Below are experts of layer 5 (counted from 0) of a mixture-of-experts language model. Rows are named router (the router's row for the expert), gate (a neuron's input weights, with its number), up (a neuron's input weights, with its number), down (a neuron's output weights, with its number) and show model dimensions 0-255. Each number is 200 + 20 x the weight over its row's rms, rounded and kept within 0 to 999.
After each expert's rows: "gets" lists some tokens that make up at least twice as much of what it gets as of all text. This comes from a sample of Wikipedia text that the model never trained on. Tokens count by the router's weight.

# expert 135
router,184,219,191,189,184,191,191,187,198,166,206,186,204,215,177,203,241,141,218,171,162,212,187,210,230,190,212,163,200,200,227,189,187,211,189,244,211,218,177,214,215,209,170,180,231,223,197,223,211,231,225,167,205,200,190,195,199,168,194,193,198,189,176,193,172,205,228,193,230,189,197,193,189,169,171,182,179,238,179,174,204,184,210,197,208,168,193,199,199,208,216,203,217,225,147,212,232,208,189,211,221,191,211,198,201,201,200,203,230,172,191,212,178,242,214,210,223,205,184,189,205,221,218,219,207,204,200,216,185,244,179,187,232,143,183,191,176,143,242,222,199,209,238,217,199,228,190,212,224,203,191,186,216,221,214,202,189,194,200,194,227,189,225,216,195,211,223,180,196,188,209,203,200,198,200,175,199,185,185,234,198,187,224,174,186,159,219,207,202,192,202,215,162,254,178,217,205,202,222,177,189,228,186,222,231,214,220,223,220,189,222,179,202,220,197,211,206,208,202,177,218,185,211,215,199,202,180,206,224,232,211,209,174,208,218,208,194,196,214,173,186,200,163,208,188,170,234,185,185,228,187,182,196,225,214,235
gate0,240,210,184,209,202,174,186,214,189,188,192,217,236,200,204,205,228,180,210,204,187,178,187,227,227,237,199,186,213,202,212,227,179,223,179,187,192,187,195,173,225,191,224,208,188,193,190,183,181,217,235,228,194,210,214,242,213,187,212,212,195,237,193,169,201,223,222,232,189,214,174,200,197,200,182,177,213,213,194,170,179,191,209,210,189,206,225,213,212,231,204,196,201,208,239,170,182,176,194,203,197,177,206,216,189,193,243,216,187,214,193,195,182,174,171,189,144,176,199,170,206,185,228,171,174,202,161,210,224,224,181,227,219,173,166,203,216,197,230,217,210,190,195,217,200,233,246,169,191,186,231,185,199,196,195,227,184,210,217,216,213,194,156,182,178,187,186,200,241,171,189,198,210,163,181,215,214,204,242,190,185,186,152,190,228,184,205,226,195,223,187,172,196,199,225,201,202,192,225,186,228,214,230,187,166,223,170,199,188,212,178,212,176,229,187,185,210,222,155,241,216,195,182,210,186,208,172,183,202,171,188,187,182,211,181,231,215,211,189,203,211,198,192,218,173,203,196,231,184,234,201,201,189,187,182,197
up0,236,195,193,209,205,172,172,184,197,203,186,201,214,191,204,214,248,201,196,205,195,193,171,224,202,199,188,191,237,198,206,222,182,215,180,210,198,176,191,177,220,183,223,219,226,206,170,182,177,215,239,233,199,225,225,223,205,205,209,211,181,207,192,190,190,261,191,222,182,183,178,179,177,209,207,200,218,207,208,196,200,225,204,192,171,218,215,218,192,225,179,201,219,202,221,160,191,204,186,232,169,198,220,208,177,199,234,208,194,215,202,204,177,196,176,158,171,190,228,168,209,185,198,182,220,187,177,208,234,201,172,233,214,165,188,231,218,193,203,214,158,201,181,183,203,212,255,174,205,211,219,187,199,203,215,227,179,221,229,218,210,210,175,184,157,199,197,187,228,172,183,213,213,172,168,218,197,181,225,215,186,171,181,186,231,188,210,217,196,236,201,200,208,182,235,217,188,183,243,186,210,218,217,198,163,204,194,187,208,193,189,227,216,248,192,156,201,228,178,226,246,217,170,192,184,227,191,184,193,193,183,181,209,216,218,186,222,216,180,186,218,201,174,208,199,222,203,233,176,206,217,181,185,190,188,187
down0,165,187,238,221,199,209,202,174,187,222,185,200,211,217,183,212,231,220,179,209,215,184,200,174,187,190,201,168,219,215,221,193,206,196,177,176,195,191,211,175,167,236,205,209,185,167,228,226,180,193,213,196,213,196,192,207,219,179,210,196,192,185,210,195,182,205,198,180,232,227,219,191,181,181,210,240,175,203,172,233,236,178,208,204,208,251,193,183,177,208,223,203,211,230,176,228,229,215,227,208,219,195,254,175,168,163,219,215,211,213,195,168,186,200,209,201,179,188,203,163,221,188,219,239,204,228,218,213,214,206,214,178,198,205,170,189,187,186,183,204,180,168,190,193,191,189,195,230,205,189,228,216,212,214,184,153,209,217,195,210,213,152,192,216,209,179,202,214,237,202,186,215,171,217,172,204,196,232,237,225,167,204,207,170,175,215,193,186,210,234,184,164,198,214,187,197,168,227,194,177,184,212,176,193,201,210,188,184,226,202,221,210,241,220,195,155,177,210,184,193,226,200,193,178,227,226,219,198,198,172,187,177,240,206,175,176,197,206,202,191,184,185,212,190,202,168,181,178,186,226,216,209,218,180,176,188
gets: ",", " in", " of", " at", " S", " is"

# expert 102
router,207,187,210,206,188,182,208,191,161,216,225,206,184,208,183,170,215,220,199,196,222,174,190,200,211,195,186,244,211,200,223,187,218,199,194,197,166,239,183,208,220,161,176,190,230,164,160,227,193,190,215,208,223,209,232,164,240,207,196,173,200,195,194,188,223,200,162,191,203,235,197,193,233,183,233,233,264,224,202,171,202,203,166,218,202,238,147,182,151,161,212,189,186,190,207,199,180,194,204,222,187,209,207,196,232,219,225,188,239,180,173,202,199,180,217,175,211,221,181,187,217,194,204,199,200,198,218,213,195,202,196,202,223,194,203,205,184,218,195,225,190,200,193,212,201,216,177,180,205,210,222,218,212,219,207,169,209,196,178,259,203,197,196,182,206,176,202,199,200,199,212,212,174,221,146,197,193,216,204,195,203,204,237,190,206,200,219,205,202,181,205,162,206,223,176,195,187,217,196,179,211,190,192,194,211,165,185,189,222,175,207,163,205,203,206,211,170,208,175,173,223,168,196,210,180,205,188,213,202,190,214,193,191,212,226,209,240,215,166,151,174,185,190,201,222,174,194,177,204,214,173,225,172,217,191,227
gate0,254,219,185,173,192,213,195,219,185,194,213,184,214,191,209,210,206,168,207,215,190,178,219,206,224,222,192,212,195,210,172,220,195,230,173,191,159,211,199,190,202,171,205,196,168,201,188,202,164,210,203,195,199,191,181,211,198,204,192,149,217,233,214,182,197,197,210,174,210,170,213,213,207,220,185,185,214,216,160,201,226,209,212,193,192,221,224,196,245,221,214,216,206,200,227,187,159,184,151,227,180,222,217,191,188,172,223,205,194,186,226,193,205,190,217,185,194,189,203,197,182,208,189,217,189,194,222,215,215,201,171,207,210,155,183,178,197,208,216,219,228,193,202,229,197,222,211,160,194,185,229,175,215,222,185,219,164,193,210,221,190,187,186,179,191,196,191,189,268,191,169,211,205,193,168,199,230,201,209,193,218,185,181,215,214,165,211,206,193,187,180,181,184,226,219,158,185,202,217,158,230,209,221,234,174,212,187,217,195,196,168,191,180,196,187,191,203,188,184,256,173,184,186,178,223,208,180,200,187,144,190,212,194,167,189,229,206,243,187,211,217,215,214,183,189,221,221,222,230,214,219,209,208,188,168,187
up0,232,201,189,199,178,193,177,205,183,205,231,178,202,197,227,221,202,177,203,228,203,182,208,212,208,220,205,225,224,190,194,224,178,211,163,199,176,195,194,205,156,184,211,193,201,206,177,195,164,200,192,196,231,204,196,210,193,197,204,165,176,221,210,197,212,225,200,182,215,168,201,182,203,217,195,197,224,205,170,194,241,236,201,185,190,218,231,200,226,219,203,227,215,208,192,201,193,212,171,241,180,200,220,182,178,188,199,178,208,207,220,200,184,205,232,146,182,208,230,196,208,193,159,217,220,179,219,200,199,182,160,210,215,181,213,221,197,219,192,215,191,207,186,203,202,197,239,151,228,217,212,165,214,221,212,231,158,199,223,231,200,206,196,171,166,198,207,177,275,157,177,222,203,196,179,209,233,186,202,216,203,181,207,210,221,187,208,198,193,213,199,200,183,199,212,162,172,180,242,165,214,219,194,240,172,203,204,210,192,181,191,207,205,195,202,180,191,192,199,217,187,206,175,144,216,219,179,182,191,165,200,195,207,184,223,206,215,242,208,198,210,207,200,178,216,224,224,237,223,172,220,201,177,187,179,184
down0,204,192,181,209,194,175,203,197,217,198,183,189,219,196,216,190,195,211,159,186,202,194,195,188,219,157,236,202,194,203,215,203,219,202,209,211,237,243,178,159,166,223,201,183,217,145,224,170,186,199,205,199,218,199,197,186,220,183,200,188,200,213,213,181,193,239,216,166,182,224,213,176,177,210,206,193,218,175,207,212,223,176,224,206,182,208,182,207,183,223,163,177,210,212,197,177,182,190,179,240,187,222,244,206,175,184,161,202,199,193,228,213,207,201,217,212,207,204,187,179,220,207,236,233,207,206,229,195,175,202,224,213,209,213,195,206,233,166,165,181,201,188,182,197,201,174,193,236,216,225,185,237,202,231,227,192,201,184,214,186,229,207,200,239,187,184,194,222,205,208,207,230,198,198,157,212,217,223,253,230,192,223,243,192,222,213,202,197,207,194,184,162,199,186,190,226,189,214,194,203,169,210,171,189,203,218,169,187,212,191,216,202,250,217,198,194,195,209,200,225,217,152,199,192,189,228,209,186,212,180,216,156,231,185,202,202,224,229,236,233,244,185,214,184,200,210,186,174,192,197,210,192,197,194,206,194
gets: "\n", " d", " at", "|", " This", " It"

# expert 66
router,191,236,224,217,191,195,178,187,182,220,198,191,156,187,205,203,216,201,185,232,195,194,194,221,175,172,205,188,199,223,213,176,211,205,200,195,196,214,204,185,205,178,189,181,236,229,210,226,174,195,235,201,203,215,174,190,192,191,187,217,183,183,210,225,188,197,190,179,184,223,209,170,224,191,226,202,226,187,175,173,166,225,202,181,222,237,167,168,169,166,219,196,187,165,201,201,177,226,176,236,210,235,211,163,238,204,216,203,189,180,196,203,208,220,204,217,197,201,203,215,219,215,178,188,210,184,177,228,228,198,220,210,215,200,183,226,223,213,157,183,189,181,193,182,172,206,207,195,192,212,223,190,214,214,195,214,166,203,185,226,216,182,191,212,209,170,198,165,173,179,223,208,162,194,175,214,230,249,184,228,179,187,240,229,218,208,218,180,213,171,197,179,227,222,176,229,241,205,158,203,216,210,204,212,202,216,158,166,208,206,210,176,195,224,182,193,182,220,212,177,236,183,238,205,192,207,200,210,212,171,215,201,205,226,216,227,242,209,204,179,225,164,213,207,201,221,199,189,204,189,201,220,175,194,233,184
gate0,215,218,203,186,199,216,192,221,192,201,197,180,198,219,202,196,204,178,207,232,206,210,211,196,206,223,209,195,219,241,202,198,156,208,176,210,218,216,207,187,184,207,219,214,192,218,198,191,170,192,209,219,227,186,189,213,197,151,179,182,228,228,202,201,210,212,239,178,194,192,178,205,200,243,209,169,218,219,171,203,196,217,195,188,218,181,255,208,223,226,207,201,194,208,196,207,170,181,184,201,189,198,212,184,164,169,224,232,183,171,218,195,233,183,203,204,186,183,226,194,184,220,196,216,152,211,196,235,236,204,193,176,205,168,181,197,210,190,235,190,219,207,215,231,182,230,225,207,192,191,212,185,212,213,200,230,190,191,213,219,204,200,181,190,169,234,183,183,248,173,209,229,199,211,185,195,218,203,215,199,201,194,169,213,186,184,189,219,216,193,159,170,187,186,225,169,193,195,164,163,215,198,218,222,163,221,171,178,205,192,175,194,177,206,152,217,195,223,181,240,183,167,189,223,173,220,192,196,205,162,237,180,171,178,178,233,180,225,226,199,227,199,192,217,178,226,209,218,204,233,224,195,217,181,176,195
up0,206,219,186,199,185,210,182,199,191,222,188,194,196,190,214,216,222,202,213,225,199,202,199,204,174,205,215,195,243,220,193,208,147,195,181,212,222,212,220,216,172,208,232,212,220,213,185,196,158,189,197,229,238,193,202,216,173,173,189,191,191,207,184,226,207,246,217,191,193,166,171,184,196,232,215,184,227,217,198,219,211,222,192,166,196,198,230,223,215,225,184,198,198,210,183,208,190,201,202,225,153,190,218,176,162,186,230,193,229,189,217,195,221,204,201,155,199,211,248,182,186,211,170,212,187,185,192,221,238,187,186,169,218,185,192,235,204,212,195,183,182,219,198,200,191,190,245,178,202,208,214,192,209,211,231,236,184,205,237,211,200,222,206,190,161,217,199,181,240,168,208,239,215,195,170,207,203,178,238,225,202,154,207,219,200,214,191,224,219,207,180,204,202,188,235,177,193,172,206,178,210,204,185,246,155,200,183,166,220,185,200,207,196,217,178,180,193,229,203,206,201,202,171,202,181,223,193,186,189,175,232,174,198,183,211,196,201,225,235,178,233,190,184,212,193,244,210,226,198,195,215,183,204,182,193,181
down0,151,173,164,193,185,208,195,200,163,205,163,181,223,199,203,221,253,233,199,177,221,195,218,198,193,196,206,170,222,203,216,195,210,194,185,226,192,201,196,204,207,221,196,193,218,215,197,201,203,233,206,220,214,206,219,220,213,191,196,225,214,184,206,175,186,211,242,208,199,218,251,243,191,181,259,220,216,181,175,245,185,194,220,187,193,192,187,175,190,198,159,185,193,219,163,200,210,214,190,191,205,201,240,210,181,213,213,198,240,192,207,201,184,193,227,194,161,168,190,166,224,191,214,224,171,167,202,186,192,196,231,197,207,229,176,211,236,201,207,193,199,165,194,192,188,202,167,208,193,212,195,208,209,208,215,151,213,199,183,213,204,210,200,229,220,175,178,203,193,200,229,210,163,194,185,181,211,193,207,207,172,214,202,184,203,220,204,164,247,209,198,163,196,205,189,201,182,232,173,192,203,188,190,172,219,223,194,206,216,210,196,219,242,203,167,201,182,217,195,205,219,174,164,177,200,217,186,194,202,195,197,182,190,213,210,196,228,231,242,227,205,200,220,211,224,204,204,185,177,203,246,185,205,228,194,156
gets: "\n", ",", " was", ".", " (", "cc"

# expert 107
router,199,172,216,162,176,176,236,179,219,214,205,196,195,193,167,234,195,223,200,157,191,191,185,224,239,178,197,191,170,189,191,218,220,249,196,170,202,211,216,178,222,151,215,188,178,161,169,202,208,212,219,224,189,211,190,223,203,200,178,181,199,214,231,192,186,193,201,193,202,217,192,210,230,221,220,204,217,204,184,195,196,193,172,225,223,217,199,194,175,184,198,194,209,173,238,215,206,207,197,205,175,187,208,163,207,213,177,218,201,189,171,194,261,204,213,201,180,210,189,170,195,163,233,225,218,235,234,202,216,199,181,171,211,212,199,203,168,194,168,210,209,157,196,214,176,190,183,236,178,177,221,228,211,214,214,210,170,219,190,204,208,184,205,233,210,195,178,206,234,210,221,179,172,172,170,181,232,208,184,180,176,193,195,218,223,221,193,178,183,212,188,171,190,195,201,212,213,233,189,235,191,196,220,196,169,205,196,194,191,183,205,207,178,220,220,219,209,182,224,193,218,176,196,206,195,184,195,218,179,199,225,187,206,189,255,174,231,185,213,198,194,174,195,194,225,188,196,180,209,184,162,195,167,170,185,165
gate0,238,203,192,190,215,216,222,208,191,201,206,204,212,215,199,198,200,178,205,176,211,191,206,223,192,255,183,185,199,211,188,230,183,229,182,191,189,171,177,175,212,191,215,243,151,203,217,170,189,202,207,216,201,209,165,210,226,189,186,198,189,206,238,225,199,177,247,207,200,178,151,202,193,215,207,157,213,214,172,174,206,196,214,196,188,196,242,221,218,227,203,217,186,185,180,180,170,146,184,196,220,189,214,179,179,191,205,218,183,176,232,199,202,190,229,198,167,193,204,193,196,210,205,204,152,201,180,213,221,236,193,184,219,167,171,185,210,205,232,232,207,196,176,220,197,203,215,182,229,175,222,190,202,202,183,221,180,199,228,207,175,206,192,188,191,220,150,188,225,196,197,175,214,152,200,248,218,181,210,195,201,190,128,206,216,193,201,201,211,182,167,177,213,186,232,192,197,186,220,179,220,212,213,218,186,233,213,203,211,210,177,197,178,213,174,192,216,202,191,221,172,184,204,233,183,205,177,190,190,165,205,176,200,190,183,211,185,230,234,186,207,200,201,209,193,190,210,232,205,197,226,206,212,212,223,193
up0,223,200,175,192,187,196,219,190,179,230,216,197,210,197,194,211,225,187,186,183,215,203,223,238,179,238,174,195,226,189,196,248,175,208,193,200,188,154,161,217,179,210,217,229,178,204,195,164,194,198,193,206,209,222,188,204,200,208,193,195,152,188,222,204,214,230,203,222,199,151,168,186,198,224,213,203,223,200,197,200,223,216,198,193,190,196,240,220,207,240,176,200,208,206,174,189,184,173,215,219,183,196,218,181,158,196,207,178,226,180,228,224,198,204,223,168,172,212,216,192,210,200,180,206,183,198,193,184,208,218,206,188,233,181,200,239,224,219,191,225,189,202,146,199,200,198,217,173,240,201,227,200,202,215,215,234,162,214,255,206,181,217,200,193,188,217,180,183,231,169,204,190,211,148,211,235,222,192,218,233,206,186,171,210,215,211,184,205,219,175,211,201,216,194,232,184,185,193,249,187,230,203,179,230,173,217,232,208,206,188,182,225,222,221,189,186,188,194,198,178,187,186,188,203,196,207,170,182,188,197,199,156,201,193,213,180,215,225,240,166,200,226,198,194,210,199,209,233,199,179,209,195,197,189,209,197
down0,193,205,232,227,185,217,173,191,212,219,196,203,194,173,214,196,175,200,231,177,189,206,170,175,173,228,198,198,180,176,221,198,207,173,201,205,204,219,231,216,206,231,172,193,212,171,251,205,169,217,183,192,224,153,214,214,192,195,189,203,194,180,198,197,196,200,219,154,209,228,211,206,194,188,243,204,227,190,197,258,181,202,226,203,170,182,199,151,201,232,220,215,223,234,188,220,216,200,205,199,206,195,220,198,180,150,195,172,203,188,213,208,198,202,196,164,193,204,211,189,215,175,212,222,206,228,201,198,220,233,235,175,228,207,192,180,243,177,186,191,188,206,208,185,168,200,221,225,197,227,188,193,220,225,193,194,217,223,192,179,199,202,194,206,169,190,225,226,200,214,198,221,212,203,183,209,194,218,245,238,182,213,232,225,224,219,166,198,233,193,206,187,209,189,212,215,183,237,186,187,193,189,210,187,218,212,191,179,245,206,172,191,218,189,193,193,215,239,238,179,222,197,176,190,196,243,211,195,189,179,202,162,190,213,177,223,199,205,212,217,202,189,222,193,178,199,207,208,180,168,248,225,190,200,221,205
gets: "s", " (", "port", " with", "With", "com"

# expert 96
router,178,201,226,231,191,185,181,185,172,182,189,190,170,209,175,192,188,235,203,230,194,191,183,226,185,202,192,203,171,204,206,186,212,200,240,195,183,202,224,163,178,158,190,177,216,173,176,215,204,224,202,239,195,202,175,211,213,210,184,147,173,194,233,203,182,176,191,175,212,225,216,218,190,219,195,160,237,204,180,189,202,201,198,208,179,214,186,199,150,173,219,195,206,216,203,222,171,217,168,179,187,186,200,210,238,201,227,210,213,181,200,213,178,223,198,198,199,208,195,191,165,233,211,231,211,211,193,209,216,203,195,175,217,174,205,208,208,234,204,190,200,205,226,173,161,192,182,198,207,214,223,211,210,226,175,172,186,219,193,243,202,193,226,191,222,182,186,190,253,228,222,188,199,236,181,172,218,195,213,181,189,203,228,219,202,190,191,239,164,164,184,181,218,202,187,194,221,190,179,169,210,213,203,204,174,173,205,187,222,172,215,205,196,240,217,222,177,206,174,182,202,209,223,185,190,211,195,209,169,219,186,200,226,210,214,194,218,201,158,189,159,199,173,242,224,224,185,193,197,188,166,192,177,213,194,174
gate0,222,183,210,184,197,217,212,209,160,209,190,190,217,179,194,195,209,224,219,156,174,231,217,228,202,205,219,215,197,204,185,200,210,202,157,186,196,173,196,188,211,193,219,199,167,228,202,223,157,187,184,212,179,192,192,192,181,202,207,172,208,214,201,197,197,153,217,198,184,179,177,220,204,217,218,145,222,221,190,184,176,224,214,186,181,220,229,207,212,217,200,197,201,191,230,219,174,170,171,193,195,171,212,193,203,181,205,203,163,206,207,209,197,209,199,173,161,208,222,192,195,190,224,208,165,198,187,252,225,199,221,177,199,155,143,189,218,193,228,207,204,170,184,193,217,221,236,182,219,202,233,205,208,213,199,231,185,179,216,217,208,218,192,214,192,234,168,190,249,196,194,164,234,191,178,208,220,209,217,195,205,193,149,227,211,177,211,219,202,187,197,167,206,204,229,169,205,201,207,188,229,198,199,214,165,227,202,189,199,187,179,235,194,238,206,201,199,205,179,223,189,204,198,204,183,228,150,204,174,203,217,181,213,183,155,235,207,215,197,210,196,200,173,225,173,197,204,207,227,220,211,201,199,182,201,216
up0,221,180,208,198,212,220,191,196,166,232,182,200,224,173,206,196,211,243,219,170,177,216,208,211,185,213,212,212,227,190,191,199,172,200,159,210,203,170,175,194,196,181,211,214,194,217,196,224,153,183,181,213,205,207,209,196,189,224,209,180,182,196,192,202,202,199,207,210,183,151,183,197,195,223,232,178,209,209,212,191,203,244,198,179,178,215,221,210,204,196,178,204,215,206,203,211,169,203,196,208,185,180,215,190,188,174,209,175,170,201,216,218,185,213,201,149,174,200,249,169,209,186,181,184,204,189,197,238,232,172,204,182,196,169,187,212,220,192,217,212,171,181,166,178,207,210,256,175,226,215,221,198,207,195,223,250,169,175,228,219,217,200,193,216,190,223,185,190,237,179,204,192,244,187,186,208,218,187,223,209,210,176,182,247,219,173,207,203,197,212,197,209,214,200,238,170,181,206,233,195,220,182,192,234,162,212,214,186,207,175,209,235,215,232,216,190,176,214,188,211,203,222,177,195,198,250,142,189,195,206,210,169,211,178,189,208,225,218,206,195,194,175,171,201,191,216,220,220,200,208,216,200,201,178,213,202
down0,143,171,196,182,202,197,199,224,195,202,177,169,221,151,184,210,186,212,174,193,209,210,203,194,224,162,194,200,188,195,219,184,248,216,175,146,226,180,195,214,192,187,215,220,195,192,266,206,164,197,194,193,208,182,215,168,200,206,199,200,167,132,209,169,206,209,182,203,168,221,206,203,219,188,218,204,217,172,161,227,209,164,223,221,215,190,187,182,206,215,195,213,211,186,184,198,202,199,199,183,212,174,238,178,175,210,217,206,198,206,192,207,179,191,213,226,205,190,202,205,219,174,201,238,224,192,207,200,198,232,229,214,168,216,192,189,174,201,225,193,179,188,197,193,206,209,190,225,206,178,223,190,221,237,177,173,204,210,184,219,238,182,207,222,210,183,228,197,233,181,184,198,216,192,194,198,236,216,221,213,191,206,194,202,227,191,210,199,180,194,196,189,167,218,213,186,166,235,205,193,175,212,179,152,226,204,205,184,229,204,216,217,214,198,221,225,203,211,193,194,195,179,178,186,222,242,205,214,208,177,198,169,233,184,194,185,157,210,180,183,207,206,212,195,187,186,194,158,211,204,208,242,214,205,190,190
gets: "\n", " that", ":", " It", "ic", " B"

# expert 99
router,203,171,212,168,193,192,162,187,174,190,193,215,179,172,201,211,186,170,185,209,170,156,179,227,166,194,201,170,175,214,220,203,211,186,191,195,196,209,188,175,238,220,192,159,179,211,215,223,208,244,242,217,186,219,244,185,185,186,182,208,223,164,225,210,226,192,183,202,207,212,208,186,188,186,191,200,240,194,223,195,175,197,183,230,202,185,199,211,186,166,206,182,210,163,197,204,219,218,186,220,157,240,215,188,178,211,199,182,215,195,232,208,187,228,221,193,209,209,201,157,215,172,180,209,227,206,229,216,192,223,193,217,188,201,202,209,231,192,217,201,218,177,203,203,168,208,191,218,187,193,221,196,218,226,227,189,214,200,187,194,212,188,194,220,205,204,179,210,183,223,209,225,188,142,203,186,184,187,201,216,201,158,205,206,194,207,239,208,178,156,199,210,211,226,178,212,234,196,178,210,229,222,226,195,215,196,190,237,199,183,194,193,192,233,187,226,208,204,211,192,182,214,197,213,192,178,168,220,246,214,216,177,152,236,204,226,182,196,215,186,188,205,179,184,221,166,166,191,195,175,214,228,217,215,209,195
gate0,223,205,162,202,205,203,205,233,190,199,223,194,235,215,201,178,209,175,199,204,184,171,217,213,200,222,189,204,207,192,188,190,187,220,182,198,190,164,185,188,227,199,250,211,157,209,195,178,191,207,192,230,202,189,189,210,210,185,194,186,218,216,218,176,182,186,212,206,176,223,196,185,197,186,192,195,222,203,212,191,226,189,204,154,198,180,237,206,205,209,192,202,205,202,214,191,185,195,168,210,187,183,214,171,155,183,196,262,204,189,226,162,198,184,219,194,164,196,218,191,187,191,215,182,172,215,183,228,197,211,191,174,212,185,152,183,196,210,230,232,202,181,191,198,182,185,218,203,202,182,231,184,213,200,175,211,177,202,224,245,211,196,168,196,178,204,174,186,231,214,200,196,197,183,174,226,214,219,214,210,210,197,164,191,203,198,217,228,198,184,150,156,178,213,195,186,184,213,192,173,244,229,205,234,211,215,177,196,196,185,175,200,159,216,181,191,160,228,186,248,175,196,219,226,171,220,212,200,211,170,193,211,170,189,173,222,193,205,227,186,181,188,172,197,160,212,218,227,203,204,242,234,194,201,210,187
up0,218,192,175,212,188,197,194,213,197,232,220,194,220,193,185,184,224,191,184,207,189,184,204,204,184,212,207,204,234,191,196,183,177,207,171,206,200,163,166,207,199,194,253,229,194,230,175,183,175,208,180,248,215,196,211,214,188,200,202,194,182,213,213,195,182,227,207,237,171,192,190,158,186,196,215,212,232,199,242,199,236,200,185,154,168,182,230,190,196,203,178,192,217,208,207,207,194,212,175,227,169,193,219,183,151,213,181,216,213,185,220,179,186,196,206,165,175,201,247,162,179,191,174,178,198,214,179,216,191,190,204,161,225,193,167,213,184,207,205,235,187,181,183,173,170,171,237,186,207,217,215,195,209,203,214,237,172,196,219,226,206,209,187,202,176,202,183,180,241,194,187,206,211,187,171,220,213,204,211,227,195,164,217,206,220,219,194,221,207,207,195,187,189,197,209,192,183,199,231,174,234,213,185,230,207,209,186,187,177,156,196,223,176,229,200,175,157,236,183,220,181,214,212,196,168,230,216,184,218,193,196,186,180,204,221,188,211,218,231,190,190,187,162,191,175,225,217,215,190,191,227,218,182,211,205,183
down0,191,206,213,212,193,199,180,192,181,219,197,163,204,193,216,189,210,192,200,182,183,176,209,188,217,191,205,181,187,177,212,207,205,199,212,227,224,219,204,207,224,215,217,197,213,161,202,229,191,204,208,198,196,192,192,207,177,203,211,214,196,221,196,180,182,206,222,207,190,227,215,215,211,178,214,236,175,178,188,212,212,159,210,190,218,222,187,190,208,204,190,205,203,211,205,235,200,204,159,203,225,206,242,223,187,173,214,178,212,175,188,220,196,176,193,201,178,198,225,184,197,165,226,216,190,206,218,189,178,221,203,169,236,200,180,175,223,166,171,203,176,175,222,184,160,246,200,234,210,224,179,201,213,198,182,201,193,215,162,199,208,150,184,206,203,187,202,222,230,207,217,195,231,191,150,191,225,227,255,210,189,208,222,184,198,251,201,170,217,193,189,187,209,185,205,243,150,208,207,182,163,205,178,208,235,196,203,172,205,226,210,203,243,208,182,198,231,224,231,192,209,175,221,166,196,244,232,202,197,194,196,188,231,188,193,191,203,179,228,196,202,198,232,190,184,205,243,207,194,221,237,212,189,226,232,175
gets: ",", " of", ")", "h", " S", " K"

# expert 133
router,185,192,225,161,181,169,212,181,200,208,164,183,225,172,202,239,244,150,205,171,182,181,203,190,199,182,194,176,178,193,227,195,197,224,179,232,188,222,206,214,217,244,192,184,241,222,200,179,197,223,190,214,218,201,210,171,211,203,187,219,206,163,197,227,229,202,202,197,171,186,170,176,172,191,228,240,211,174,192,229,188,194,186,234,156,200,199,219,203,210,188,171,188,232,187,202,189,251,181,213,212,233,203,167,177,212,238,225,198,200,180,196,187,225,207,212,215,236,190,180,229,180,208,222,231,219,206,214,215,229,171,219,213,184,173,208,231,220,179,167,190,195,194,218,185,241,172,226,199,186,201,210,207,204,218,216,186,210,190,206,186,192,217,216,220,196,213,148,187,186,218,219,166,191,174,178,232,184,163,202,200,202,203,222,206,226,201,212,199,211,194,208,188,198,214,226,187,201,215,219,204,232,203,218,195,196,207,202,202,180,177,208,151,215,205,218,225,225,218,184,209,163,179,193,209,184,179,202,211,203,224,197,175,202,209,201,225,198,232,178,194,186,173,194,206,189,168,184,204,208,176,202,212,196,168,203
gate0,211,242,204,225,201,198,171,225,185,195,191,190,200,215,193,197,219,191,172,194,155,196,206,217,219,229,189,212,223,224,188,215,207,205,152,187,223,184,205,195,216,156,238,192,171,207,201,160,192,213,217,215,205,192,175,224,201,201,213,194,210,230,212,184,198,176,241,206,182,196,176,207,196,196,187,187,251,208,197,173,183,187,213,160,226,216,195,234,211,217,200,211,211,186,183,189,195,177,191,168,189,166,209,200,197,165,230,239,172,175,206,231,190,181,199,195,160,194,227,180,199,223,200,212,166,202,210,221,214,221,196,207,191,157,147,196,213,207,241,209,227,192,180,227,192,224,231,202,190,172,232,189,203,217,188,211,177,189,183,208,201,211,193,216,223,219,212,167,271,194,210,219,209,172,208,186,218,197,219,214,175,186,159,194,177,205,209,214,180,185,165,181,168,195,209,211,184,216,195,193,232,208,195,187,204,219,174,210,187,189,174,195,169,199,188,196,194,240,171,234,185,183,183,222,174,225,192,189,215,186,193,171,170,181,192,219,185,195,229,198,223,184,183,198,182,196,206,210,200,208,231,214,177,192,197,193
up0,201,207,206,212,188,171,177,209,182,214,180,182,210,194,181,202,229,215,168,202,159,211,202,219,205,222,204,198,236,207,198,210,199,217,180,175,234,185,188,224,196,165,229,195,208,220,172,173,187,191,218,223,234,205,194,178,171,217,219,203,177,206,221,191,189,224,197,218,179,191,169,182,190,195,206,209,255,200,213,205,211,206,197,145,211,207,187,230,207,206,178,203,229,185,179,203,210,210,211,187,184,171,217,182,205,186,215,221,188,168,205,233,176,208,210,156,153,190,234,201,215,217,177,202,193,194,214,210,230,207,190,201,199,176,165,240,216,205,206,189,180,208,167,204,168,205,231,197,195,193,229,202,205,225,231,213,188,211,199,178,200,221,209,214,197,234,205,179,273,185,206,227,207,159,178,200,231,168,206,232,165,180,183,215,173,235,211,201,196,200,177,213,171,176,227,218,152,213,206,212,213,219,176,190,206,209,211,222,208,177,187,229,189,208,193,176,184,230,195,197,215,194,167,204,187,235,204,180,221,208,207,150,211,199,212,170,202,196,232,188,205,179,173,213,201,215,204,220,199,193,225,205,178,218,191,183
down0,180,186,213,208,177,205,189,205,192,227,195,204,202,238,193,206,192,229,191,209,213,211,212,186,228,197,187,170,203,201,205,183,203,210,183,182,219,202,171,182,191,202,231,185,192,174,246,250,165,199,234,210,156,200,179,202,191,187,205,207,166,199,215,209,212,210,240,208,197,218,228,182,191,191,207,212,189,187,164,236,208,241,204,177,211,204,188,182,174,206,184,177,190,200,203,237,228,163,196,202,181,202,215,170,189,179,209,180,195,206,208,222,218,191,219,169,188,181,221,173,222,179,202,225,202,208,199,212,192,202,221,183,212,234,174,161,206,169,189,222,167,168,175,233,163,208,190,199,183,201,188,229,178,205,188,194,211,174,189,202,215,227,190,214,184,181,186,220,222,190,191,207,214,199,196,220,178,200,253,210,169,210,213,188,208,233,221,175,257,214,200,159,198,205,203,204,162,195,204,220,173,161,171,150,198,232,191,193,216,215,195,207,207,203,231,183,186,195,192,214,188,176,205,193,224,249,191,176,195,215,244,166,216,189,206,198,171,172,197,199,214,177,217,216,171,184,188,184,197,208,229,223,211,190,188,176
gets: " (", ";", " with", " but", " where", ","